python train.py --n_experts=128 --moe_layers=[0, 2, 4, 6, 8, 10] --normalize_top_k=true --balance_loss=0.00319 --router_noise=0.3 --groups_per_token=4 --init_std_router=0.0182 --norm="rmsnorm" --optimizer="muon_variant" --train_tokens=410900000
Below are experts of layer 6 (counted from 0) of a mixture-of-experts language model. Rows are named gate (a neuron's input weights, with its number), up (a neuron's input weights, with its number) and show model dimensions 0-159. Each number is 128 + 24 x the weight over its row's rms, rounded and kept within 0 to 255. Numbers have three digits each.
Before each expert's rows: a language model's description of what the expert responds to. This comes from a sample of Wikipedia text that the model never trained on.

# expert 9
Description: First digit of multi-digit numbers, mostly 1 or 2 starting years, scores and list numbers, e.g. 1865, 2014, 22–7.
gate1:160124111082132156134101129145113143134146146154150104099157099111095092116121095124123098118104166138139143089123119105149107148110153129098142109141105136110125092123119129104124095162131158144127117137184177118124125116122129102129131136123151121128196104170102119112133129114133104129099111051143178112156084149143108116129117134160129142141121146116183109134154112150118120133145124152127137111163154068120142161168142131147087136149096124124150184093115172093144147143128087
up1:088132144128147145157148142099120141094180103086058130096135110133088137154109120111151111113123118118132140121141147174113125138136097130113113119139141118158091151139150094153150149077153122117147104110095109170179102153156127151177157112123113135131071118133120144137113149162144163082160130161141125131081162171143159178134136131111164109138125121118113139121086086115116111077127116109147160142132142137130126114110112141098153095120165124109119131128134089108141109126128172

# expert 63
Description: Single capital letters starting a name or code, often after a pipe, comma or parenthesis, e.g. R. Richardson, L 17–3, (Karlsruhe).
gate0:111109132115172152100160146106087107130111158172119142116127133114085096103120187144094096114176112109145102133142154136158173144140129139148132124133089133094125171163170081112140124090158133099120126146143133139125142152106148188145158130141133156076127135091084102131093136166177130098152135125152127139098122133115147091122117124090107110132168130114123147106126151123153135108143113141167122097155126117112120143135096139147121149094118091081098152099134116114172119132108145
up0:165152128109114142108140139106159165126107105150144124140136124121120099117130110132129151146131086109139155138126069142119151089132151146086183183178150121145130158118063128116138129098118144103147107155126102106146104119124132120122104124089096125120114107107169152090112156137087101163119099105133110146119120113128121170098093117145156148120148192147151149114150123123144155088113095139131150144118123112112109165158146134150114157097071150122153109178143148115090116135160104

# expert 42
Description: Unit symbols after numbers, such as m, km, ft, mi, kg, mm, and m or M inside words.
gate0:146186132098139160108087134143095107172145146160133135136116129054131111112131185140086110142084116135113163131145125149105199173135123119149108092150099144150122093165122130091128171135115131138132133127119171136088161147117136149091097148135116128095122104122079134159126129119119126085106124152139114142109160171149122107158122112163102152129087153119121137127100133128111120083143102123117141109129121155146098131111150145099141097120111168151146121117107109156116129099160146
up0:108182129143089122105168133133116104120091138125087155143155131136126151118145086105093124130109090104112127127146129171120159129118116088154133085143160103145120124141097114120105133148134133144152091117123160115162096136142111143166141113077125120149106096113132104099199134107124102157132135147089178167128153208128140106144121145140147106132138123121107110137093152131130131114114085163146121100098150111160118130134126140124123173120111133174116126112164105118107095119164182

# expert 53
Description: Plural suffixes and plural nouns after numerals or quantifiers, such as ers, ions, ations, as in two Copa América editions, six days.
gate2:122109142086147094133161110085142117131143116130119124090131168097115140144104119133139179105133150119106146172132140130172176087113083124100080142141144146103149150162140103104154142118108114124107149079130140091157134123162115109144091175120150146103127107106119147150142081184167104149161117140133136133130099145144148180120132146124118133154124130107120123117130087147095135147097090127092139103149165126166092127168140110116129147130145103132105094130145123081087140136165137
up2:148103088198062106123133130152119131112144120153119102123127068161161126094124152147134125113131129132143121118133141111086066123131110131118117107135149127144147116117129153126127109153132146154102123143130171164131121144116130142086149124117134117097152130158120109088140125138163143164121108144128144153135123119139110084098115139178116118108147171133145130142097081171119116106112164146133122106108093153137158187108138145122126099060156124171146142148089166157111085135100118

# expert 25
Description: Possessive s after an apostrophe (Master's, Lady's) and possessive pronouns his, her, their, its, whose, mostly in biographies.
gate1:153140118127119100150162136152097073156144114151085130132116145104163157116124155170111107145123135137128151143102131103131107102159133096113148099119157142127127148164130137129198126135108085126114116151148139122145156104142168092153102093150135090143135154075130112117134095186124114098103093128153122102119104147123176171106122173151112169131082089129106141156128121124127129103087133145138170132130147138145104141111133131102108091102095120074111102160138168143141117124144125
up1:132148131108153074125157091144122111155136095167117124126105154100099129121104175154144133121116100158139141116090131096133124090131141151114148120129169127161140128144082127122166098149170074092142105112142110112145148144130151158145140079158169105134142098085142139152137147136132119107119159171126135140127132123157143158161083145141093135116107093134083122107125119119170115095111105121128116154140182118148102136142143135110178078132117073123108145182141135105124117094127124

# expert 8
Description: Single digits inside years and dates, especially in tables and lifespans, such as 20(1)4 and 19(9)1; also the pronouns it and them.
gate1:171124138141155149127192089154147114152116083100115146160152161128119158082133125188124135126146142128122131176144115151149089091129122119134176133132145146084160153141141097128162119135159091134121138122110146150140096145090119108083099101119093101114105089109177127079103148106119134153119136146111158126080105124137107160110105111110151104141119139133137130118142110114119144126151102113111176138135149100133098168098132117120096136115104165103125139105129138185169122106145113
up1:119163139076124117134142088158166127152127106090065154136178196135154109129143110164136145124121119155134137162155146142126126132142138141148145160157121163094182057141109113126114111153129121133142108121134146083117159106133122125134112113127131145070117116139134108121142117129094114113150124135132154121136114103170125101091084134117138093175097122120102119119115108121165152170131124123146161124127075107120158155096139125101107116114134125142140138104071174096114135161134124

# expert 41
Description: Lone capital letters starting names, abbreviations or words, often after a hyphen, quote or bracket, as in Rolls-Royce, O'Hara, (SI.
gate0:115103108110133090156117119141128115140146109134115092118150131124106118129094125133111115130124108157125130141123080128173161082156116152124124115178120132164129151120181082092126150120127141144113146120122075164122126189147116096086177173154093096104115079134078084151096155121132110120116108120139139080118114105148162150149094135112119134093102134158190165136155165160155158131167107141126127128127142121130147123129123126143166104101136157140139110107135151142138109132139097
up0:165127161124116133070120103141141105120136151166159148132149120115122128127112150127142182125121162105110128169113151157137088134146101019130133149111130149122097140122135140128126156120122165112127123161147118156142141095146129120143103150123120185136075124156163145139130085147164142133144082128118132092114120145075172100136151163103102128117157170145079106103125128124141130106121153112121120115109109126157108108119148109128134137119151119121110125145092149088085152091142111

# expert 14
Description: Last piece of a name, unit or organization word before punctuation, such as Corps, Brigade, Company, kg, -ism; also chess move numbers and math markup.
gate0:173149124121143134141103099164105163109101131116128136131139130107137106122121115154137141139169104085168113096183108158138150134184121137100136114127117137152106152136071086140139145085114099124146140146153122162133119162146168126131155124136063129152137140156129117151114120100058082118091126097084103160115126154146115146117096111146160121113163125157091125131166127142139156158142099111140152107145153109145138106115105128129092151113130149129076119118116103097142124115177116
up0:112108099083122119121136144121129080121107116145127171185159129132109153094131114142146159097145115121156136117130110150120125165150129143133087182117103115110148122113142166115101066109147118123092116127122099114155143104173149139134134104100156168126116106138144107135174179129170156127148137189116141122131130128113149124158146097132108151151154156111127129098122130144144122114131130131072150146125134107149123116129105105081132128113121089087091131082213103155112127116125128

# expert 52
Description: Sports and career words in infoboxes and rosters, such as NFL (draft), Career information, Team, League, quarterback.
gate1:116111155154120128131138138121160110199085148082112142111133151120119131107115092112156146083164161156158094119144184136130141089153110124141113144150135090137087126111115085123157094101144123146128103141165134117138154087099159105141136103112130153152150100109108105138114157133099171178117107099098140124125069109144109150123168092132115139138143136121168142129125176155148087107104125144120159088093135155123113116125145144111150133097107120137132133129143127101156151089150161
up1:112131140146076117141132119136125093131114167138115135130167080126143116114134108163143147175136126110129181152129126157107138171164140154117152124080089126134126102188116119128107137124115109110167168177142137155122122121142140112090102121115153130126164116144137138073135107122112147139078131110106101124168164163074089122091134162139144111145124114120090122126126090127149105138155104069143092172152115140104138133145094150151111116147153141129139117115092152130070122133123134

# expert 4
Description: Adjectives and name-openers after the or a, such as New (York), United, North, former, green, high, main.
gate1:073154146101094134123125123164132168174094149149099099111086132123180125177131129095092122086121124195141140126148113131123123174130138127119129126126138164179143154118143067143099107132135157125127093103080131117126106131129167150122099140129113110118097101109135132112119141149169105100141130152118175154117130137135140127110108132122114154139114096098161155179174138090108122165120087127099127128088130130109127152156156106138109108159099164117096148098144121127140123131127144
up1:135156136142103112119120105109126112092134078131118114136112149135100120059144122140121107125131131102123136141143144138194107105127139111125161156173117124109141127133133131171110179128138100129168203147141129155119111173119113166124150118153119151143149118132107159107091114079081101118111136117119144093117119142149114122092123110163162126139127122113098119114148112136150161105151149080153127113179123150153127129164122121152141117105141138088122137115045120097155151110108165

# expert 0
Description: Digits and spaces inside years, year ranges, coordinates and table rank cells, such as 1'9'56, 1949–1951, 29.68667.
gate0:116099144170080156120157142157145118166116120165139123138100131095097177089146130081160108142169138149138087160155122148136129119146133155133119103136080113133153135095153142093139117114157092137179164133157161065118151129140148103128128128147117106107115132111200083145111113102109149129140096161165125093149132143152165160093121095137095146139135114124137095095150102102125137126119122112119105113117131135098140146139110132189132103114112136097144121117103131132135131140111088
up0:154114138110131129113122154171120125184114101128110094146109115093115149120154138107150132146192109171139135114131149114092147116160137119103149122160118082106139130123093105088143141112115124124177125085135114081128120151123122113097104167152172142129091161133163108156165117093127117104172102129167175122124127114129153162127110123141138103136138095144148123141086135142111160106125128106133143098127127118132137135107130183175164091072116129145133094094125105162102157124091134

# expert 51
Description: Short internal syllables inside foreign or unusual proper names, e.g. Bon-av-enture, Cas-ab-lanca, Mir-am-ichi, Inh-ofe.
gate0:122113114085147126102152125173134171127091108121115140127180117103167080153107126114176093088135123141115141108123100132143149082177154128110098130122054102108131123126099133128130118138110098147141176126143113145117121103147125125161124123125126094079164134134169085135146151171110100161091121142130137170126150128149116107140136130136100142054123126147117119114133127155115174122146128127144133105171132125145115129152105150129096136135116142130132153182124149132120109165151074
up0:132139132103155088117127098125146121156129126140102059154140125104098080132091101151148097113118136122144080135120102123140148096155128097137086149170109140097091105066183137155139134129122151142133129147151136113122148148128126115110122131124133106133134145136159120085159152124134160125183138144141152148138144111134165094122127118138099134138128062140144134128123117140085111126077140147127123154131143106167162089176128155154192120144080142117163129090160127104134135121109128

# expert 11
Description: First piece of a lowercase word split into fragments, often a consonant cluster such as t, sp, tr, qu, as in tundra, disaster, absolutely.
gate0:088132192133126124093103114149163157113099130114132117092136102142169116152134126135114124123149133130124141134140140127102111139160115137155169111123143162082129116119142070122185108141116118086132139117106106141159115099093180122131135105150133133132137099135128096135126115102118119149139125126153133065136115154158123158098137151134180100153109110107213119122160106170117145125121121085128174103130148173119097120102153121159097115139129145137101158108105130116155135077104132
up0:108162138137154128139113105150149123152116112129111135136149121196099105128150137074102146100108127113096123152165136095100164146132125101103147145102172147124089134131158116151129155105106136110140104132069118147105110153129141152151101119122137128129143172121162085087114142152128112067131126117166134121108092116112100116138138121138094142146146128175127138148190175145127119087155157121120114120156137088095114081111157126124106176124138138114105123162164074149110122143142133